config = dict(
    activation='squared_relu',
    moe_layers=[2, 3, 4, 5, 6, 7],
    normalize_top_k=True,
    init_std_router=0.015,
    lr_router=0.000491,
    vocab_size=16384,
    norm_eps=1e-06,
    tie_embeddings=False,
    lr=0.00233,
    beta2=0.95,
)
Below are experts of layer 4 (counted from 0) of a mixture-of-experts language model. Rows are named router (the router's row for the expert), up (a neuron's input weights, with its number), down (a neuron's output weights, with its number) and show model dimensions 0-191. Each number is 128 + 24 x the weight over its row's rms, rounded and kept within 0 to 255. Numbers have three digits each.
After each expert's rows: a language model's description of what the expert responds to. This comes from a sample of Wikipedia text that the model never trained on.

# expert 26
router:138110131130094117148136103092121102134108126124100147067156123123142169125130112164135146148135116106155107082142141134088150128090155129114122096123154097136158156144161104138098095153130140123093148155142123142126116123125128086134139070133144128178077109131126171114119124128197117126163154138112109123131128121138112144123147115132150111145163107128116134107165134175133165118128122126149129105110086146117099140137126149086151107075162122130150117134118186168139164084085090129148103121155136114110104122150144156135167110151095153088128105112162145076115084080117116123
up0:168121176122159126151131151139155124143101093166105142093140140155106154133128106139126178142109138129174166145140117160148113135089104147163075121169139144189117129122146145087151084126129133160084188176139114139123131146140128123150136123083128117115107098171113108123127116138103113159126134115132140170112109127129149163087153130093110094133141149121123080115122118125111081125119092130163100136137139166119117125154147099156139119128103114160106132127157152084137127101142140108094163132102162122159132151135149145151137103112097118088148135156156112100135160061124136145
down0:125134090134110156107129103138143157134117088150147084137108159147102141132144086118131135091109116102123175127162133142146072131135123183173110126133168144110133118137120155136145101140137132141089179142098088123135124131142167139090140156121106098136148152142158147115132161083096132147150159104149090164148128112132131101075174108139141096105113124161159109090147126098108120113109088153133136121157141118147115126143078164150105122115097124157156168145131135085087105136158072108118148142126141149140126115087141147103176091140087143127161137142155139110156123127132100147
Description: Ordinal and possessive-type modifiers after his or 's, such as own, first, second, final, last, plus scattered mid-word name pieces.

# expert 8
router:145139150155156133114136120177148141129119126136141116131142150074115103125117135133126154138135168180134104125147107122136079136139120138130121112138150110155078151136158113170163125115160126141079104104109137154110168132127123119139095117104128134157134134140161139073141114132159106137152126126086168180124156105171141119167123092117111145151146129083149134131133092128125100153130125167122154114103112138123130125141119103107144121095121112098127157055127127109104099140114137079103117216110139100077127096150121136148127116121096149144082133166117158116111159126069121140
up6:163105174111125104090117116182160158148166167113132105154123154113119140139104117127124134185100132119137072143152071108104124171161110111155156091122139171171103143142149142122157153141127121131099183113106133144120145123141085112113108120134147127163148119112148132163104116131171140132159153141114165145110149121157143112123158106124107213152111155105089137152125112108115141125098126151134149110106125136160115082119114159168157103129081146147145118102105133133117098105133115131120124156086137137112147096145150109162110147100113109121104148103127114132130118084113099098
down6:100086165110139144094098106137088149139138124098096126103171134117121139168150108034175152145138085139138130174113109086153051131133144139183163136165137143121144156125117120147095095117110113114125131116115145133115179141129129132128116133127142147109124141175171077103128141143142138132107137126123128136115128129127140162099108113107089136107138176137141123110111107177138113115155156088123173111105168145137143132122110125138136155083106102160121122124115106151123141157120103123121146128140136103161136142134101124123144124104147163132121100090176122097076149113103125131
Description: Word-final Latin suffix pieces in species and genus names and other foreign words, such as Eucalypt-us, Vachell-ia, -idae, -ium.

# expert 1
router:106115152071102104140134143144132134165152142080130106154123102094124090185095156163145125099147146142144157096106131109098105119137111125105172131119149123120109128173145128122113092141134125151131098116091160126123148107124180114166104094108084136118112133179150137143154116068097154107078120162111146146135141120129138141136131116106133113127138135109176118131136124104121101164187119129148103115136136062147133097168104137096096130107129130132114141154166154119151113107128129092151109144146126085120121141146126138116152124125119124163098136098116196109072112160115124143
up1:151118138091128113100112136134119090108165162090126156121163152117134127162125132153123099150151142109112093132120143120137122138086120149106161087158152113158099124106161115146135104140142138136097180173090113128156152112136135104127125166121151171153097080156099129159138095130139124069118133170142128121121116155103152113150143126133153132131093127152104124160131137130123128140138128116167114155100118151130120110112135123115133120131137132125078184189156114100132104148123132094156104111097111113090151129121101129128101144132126170103110139123162184183111042124125091099
down1:189084093144132139102115132112152166133134147166163152127126148122114112119100131150095134112152095151163120135093150142103111162184112167123121140149120122088101141082174168104136131131121123117172113170155116134132133096159155130129120129163127139081109143131118107141102140148107152101115118151152124137141176102055175123138143105095124130130155167159137115092114110125142100163142142147111129069101157132129176089154116132107119133163119126148105130101100163117132116161117148117150150129119140159114121091108139157126161129099104133135172105144171152128156149139112141115
Description: Inner pieces and capital-letter chunks of foreign or technical words and abbreviations, such as Voiv-odes-hip, CS-R, Kaspar-ov, ″N.

# expert 34
router:132129117093124123124106119075154130143076111090141147148121128094141145105147163170135144121121134171127131068169121135143149125129143131125144112107113159164134101171091134171152131107118134100129104154153111118129116139113131114087090131117111097152138128124124134131153162153142109085143133115137127155171147129111122112101168106150114167169117086114177083158125119105138116148146122082123131144096158164153145137123147117063114133110130104153120091102124137086129145133141099096166106185098153127153107131098148142087094149158106129188147132136100095102105139146138114117
up0:135099192103136136167151146140171119168101079127083133080162123178137133119127088166118158134101141121163157157111108146168103133081121179151078107132138151177147122115123124091146128130139161122092154176135107131117129132123131091124130138083094103123153105111156115154133109127102102132137149100138140150149164083121130175123127129102122095135137126136136108120132128124125102143120116120185127128124133127135121136158123102122137129144107111187093127142132144085159100079143146127090179118104088135106125140127132135160128100097088127135151155139110117105139145092108112141
down0:139113110093104153157112162135143129122091117125090103147093115154099155128122120105141109104139093117125127153119126136145072076140154159180140162105153124114131133147138134131148112134135151097118111162124132159078115160110121128145128171121101151134144156126121131118149129113133098144176128091150121173097132140155100143086121130110143084087137155144115143112098111100146140143162151137136165150182133122131123127167098113113109141083082134166125151117154147118163138100152071121145126120142131116139098144113164178122185125093100129190153141152112073110145133141126130157
Description: Middle or starting pieces of words split by the tokenizer, such as ro in throated, met in metal, ib in ibis, ox.

# expert 38
router:152084159121110158105139153097149128139138083121155143146128142145128141155146143101149097114142121132149129124151117070122101147104124107090110122090161172136162150142126076156140147098101181152146145126139169145156132118113123109138148161147116149126113130117137167122162145096133120127115134114145135117137132169123136122129146141139131166196109160119112132100089157091177108166163121119144140124158122167130090100143072123142120147125104092106148157136162126093130119136107201144107136148128169114099176140126146101111135122165139135128131128126189129115114159158087119139
up0:190116171114152111110147140121147118162136093147126147059140123174106116125138112145120144135090127135169117161162137141159122121125123152169066111151131150157143114077141108103114102147131105134123150160167057167111152162152118118139129146098097121119149114159151135122148138137108097143141129080121142135137130126112139158087118158119094097143169156112156112107108162136129147126135102118165102149136108175114130137130120096107164128160114114176078140127115146102146111118164161159094161123118142119109153151138134111133141122123118110130159154150141120116160162083102162137
down0:144085132121097130106114137132154160094116154144114157176135123091112103129128091097115126107138136128145103167115142099165097077158126168160148131106149118110112129147099118090144094149082175113138125150109100141105137143132163145125145176104127093108154150103139148139141126089125079126135151112141136157133138145120116138088137109124123122119128119145098084096143118102097121116120149169134157137195116123161126120122057135119145132081107113192089122108139123117132107078150125133155102120129125092153127123104150147109153138085126101147106121126127100108103123112133165065
Description: Heading markers (===, ==E), See-also list dashes, and infobox or taxonomy labels like Family:, Genus:, Mouth:, Website:.

# expert 31
router:110147121096146160124122143169139092106129151106172154108097157095143136143121137166135075122118110123127175133095121138139143153120078133152137140096121137114114125130141131098124127108151096123142124116083134107173116100137142100120128136160118155149084147140143110134123137119148124181080140158150147122127148151081087137184136118124095118135123136146143135122130132111135097124130104125125129094081178169101104133127134122126140080128090086156127170102116178156150125119150091078168090147095155110121150113131156119153136154131088125135070129115168173156124129119147119083
up0:138121174122161118137145158122177128161109139183132133084157135162112134118109076164114159136101166100134171175125141127144127150105121157149055145139121140178135141122134123094146125152122120126133137143124106122129110154143125138120134150068103152128120127146151129124147092135119064135125123068128099136161162112077124135122124177130097093142148159136144102102151121144144121137118091120164115130157129130134125143147105104120127118147099117186103170133164158083147107127142142115061132080138167112091139122120158127149135128095096126123108152104134121115127153112121126124
down0:127107081129100142172113116124095159113136139144167110126104164134120105105107095131129130108179149147140134159122109145115100159120112161162171121143121113132099114096099146130141134125118205090093130140101116142119163131122153171151130191087128090116127128159145158130133144074114098137193132133132089153154170141151124131114132123096161126101115136145095119122119119079101129152151078205166113133145150122122154113139086125138116129095104104168138137108146131129097122139127105078107149091122134127130116130147102149089119130125137152110142134111139119091110150131147126125
Description: Pronouns and short noun phrases acting as a clause subject before a verb, such as he, She, They, This, it.

# expert 52
router:150088179146132164130092112091120098138139121173122139178124118110157081125137139087105116109150111114115111092167135124145115123139125121151159132131071145111133122122115156155110128132161133155137103144126184186129134146115155098114124109140165143157127100106111148121084134116154126127148118102131117142145140109158133077098136149109133153110175131115119128106114116109178096133126134100118137140155153075117120111112167116180121133135162139126125081116114101105121137095079145166152119155151123123122109128084138143119108182096167130159120160094109124070106147136149105161
up1:163133145105141094139107086110144083120118131111155097120173184134138167122138138169122077137102131096122081133102142090169126124098101124122129098125133147136115133111139103161151122133120117128119133159125133125177122134152127154126097145157159135123116124140110101145139128119175105121125166156126112113165111154115130135170131114117142120149063125144110162140103167126141089164117137148164135131099120164122124092141129119138099117120128113121122147127166081137144119122116142124166104126069151133085165110100113123141126208139119168101118119111156164192108115093125078123
down1:145093119130100136109122160142107140095114113125152115098113136121160099083112122125144121119094130163128198138087122101165099136145134134126137139132092166126138186150172149134116139095154145148151101163162095156108120134153137118137090157182101125141129161121164113134100133071091120127104111154130109125152161145132189119139153135160089124146169128176114112136116124134102104136184146134149144094100184137150153128159135161132121148147081113137112151106123153140106151134092161143146127092144153091087130105136177116133150144130118117116134127131164136127118147117148148149
Description: Prepositions, articles and linking words right after a comma or table pipe, such as in, a, as well, near, (the.

# expert 46
router:105128145146139117120147138145091111131135152097107086129128108103144138147114173115150135162081183133149107082106083130102117105158134146104102165086134124112144141114133147119143120155152149136108126093122142150078129117127100126133116096166115121137088103152188131129120138117156154108134138148134105107107143112090158105134131124090131113116091139102110166128144127117077109147160146153112141046097138125118089141162087123144100109158142127115103135111120163137129095198146152108112100129160125120108132136097112177172143127124136145137120152134119098171081130129148120088
up2:088143121131115120088129133163135117118113137147046169103096149130099148144183135125110110115145122125128122080119120100136097169071143177150121101133153138160120128170116132146132138156127121084119157117101115107123160129118110078118159154122106139120127150141134119170160117126078136132120116119146154134119093113147143128127165094127140118119148140115153146128109157156058077122135119124154116161106175164088106145138151104151110136123117106137108159136144096137163156160161122082167144168087146139130094086105155113147111099132112151126139111116157114140156141109140111133
down2:156132089166127090131162145120156098108110100124107117149139142136103098151178117139127130140170124142109154134158110124112115124085121139095108150115182167131172123165105101134156134092128145111087164118134137136163108102157131120177104133156155137125145148128118129124123103112141180092160127103093132168117134100107115149153130159129129120111169123112139064124109145108129134097084096158115087173144097110146108142152186151117124125099152129128138137138111104106126107160134178116156153104138132100144109152123132141167164087118133112167114100131170132092150134127175102130
Description: Endings and full forms of place or nationality names like Louisiana, Chicago, Carolina, Korean, Man-ila, Mesoamer-ican, plus hyphen list bullets.

# expert 30
router:104135107113163138123120111156120118095175121110127077083117152154116107128141102119140110116075139154150150159086137172135104129153114105124146124177096167149148106102136116088096116149154139125123121131133110120101153144117151124140130126171125137127106120170133119133122135132160120149129170177125120129103119114145161132149189128130112120103096076125068149077140114163133116114125120133082135109084154123138116156160132105165161150151139111143152149122103129144172135133064124119128129114106127103089134104101146109126117140163117129087097133094131188139140095136093131075
up0:145138159107169123141161146143144135115110098174130121090183151162120122118130082175120159126124160086160143145132105141177123133070119153171074100183103172183148118124140132101123124158117133119106152147124111150101151169118113133108119116082126143118117134153141119119134128140124068162138119105117145121135134117116121141134150173120089106124128154171123075133142122126120132102117085167150125142145124164132161140170137098134148136104139113167133151166148122087116135099138138139111138114089139130111115096157146117138138141094087113106107130111147135087159146086117097128
down0:145121086111103172136092131110148147087144135123163097152142155132135121119125053141122151058131094125114146178097129086137073106142118176175128094122146135135112094114081099098119112151155166142113120164084113137130158103116170124101104158097110098108147084117130137119140135130131138125143129154129114159151144107154104126142138126138140124137125133175088087106122097126078128141165100167124168139160140115160106118153102142163148149084091149159134144120148115104111094129147100142111148102112129111116114126131114142115158131141075149114127161114124129111108129128124127112
Description: Sentence subjects naming groups, such as students, members, residents, both, each, some, and "He and", just before verbs like were or had.

# expert 9
router:137117132144133150134103141128114083117160101117149102126135154121149152139128115085115111141103127107146140124118101161107106175098102102132150109117150121124099122132110128096138107133144104153129151125103150104172168139112153142098095140135099161122138120134152129138100114146099167157108149138127114148121134152098105119184134102101149144143129118165120155082115152133126074134124132111107143144068164103127123110166123116174134150164116144159143188113139139123168154180099133172146119040124147102104106092143093142070113142129136137138110155137157171141102097108154119117
up0:141143168130147109159143144156170128125120092162112120092152140179100125137125096184100163118100123100146170146161127135160111121104114140156082092163140162146156138102140106126141101137127114121125155124140146139115117151130101142154114131062109167119125131150147124135149100140106056134153111104133097119135139122123121179140133135123112103118157183130123075113138147119153139134136108164184123160126142137138168115174141105118156110130121104170111131149127162094126125104142134164125183074094127124085144117143120130145141133093117129123128176117129118112120133072122164126
down0:145127101100140150175106117114124146127133129130097106119103140127169138073116095092137137092164106136123167162149142148168098100143127188108156138113141153110135080144101152126134105139144149123158119145091139131121128131137130141110119151100062093108141130096134117128133135103106139121117103140119108174097116123146079121083139160131155107159131138155165124124168130087106152131157126170124153113181116126146124124170113149110101086091091143188090143101147119101093092140153094159150160121145113131139152141152111136131151149130141117139135152127092098104093147122124135079
Description: Sentence or clause subjects right after "that", commas or periods, mostly the, This, These, he, she, it, When, if.

# expert 29
router:119126097120138099154114152122099078125121154148137096125121091124109129143104155125083146093132108090143111148144143163113090133149101115123133126110092119129178148129120130155169132165099091121148096091142165132122080133118114107139148140164133115127159113132142127113151151108135134149129106123159146126140150135146119130203150117164116127155149140123087154137111133135166127148133121114155117138088110099107107133103153105122117092177112119122151074155161175149185112137150111106134206141063127147104125112101115112136114184140125123104110116111115148130086105136128141084
up6:127122151101116135100110090173136157134123147115133106148140139122078135150089125135096129174107139120126123131161108112113126142129108105131146084126171155159119135119180074148171158134165105154078132125104126129147155088125092127108116133103167180168098107112144143142114120121145161105159124100083156127116154096142132127112121087135109149137117146091093123167134105130112130121127158137133144123097110115181138120123118206144154115156127153121126176117120140120113077103094143154108112145117123142084131106118126151125140123103109135126092081144102126144118123067124095093
down6:098089139128169131119115124159099178163137122109097099114184135142130161154098105125094133169158119141132112141113078132133049115148093140137137133122111126129121171120142097191116109092113114096158165118120114140086152139117134141139134109099088139111141112088095106105150086099112124102124093118091117145114117133099108164123121116111118116182149184095146133141112121189137120158124132130141158105121111097131153093131117115122111143103102120115120124138135184133120142142128123149130124153119142123142132126103095169106112113089129190156146122114140125121097157134143158168
Description: Prepositions and articles inside noun phrases, such as of, for, with, the, on; also opening parenthesis before a capital, as in (T or (G.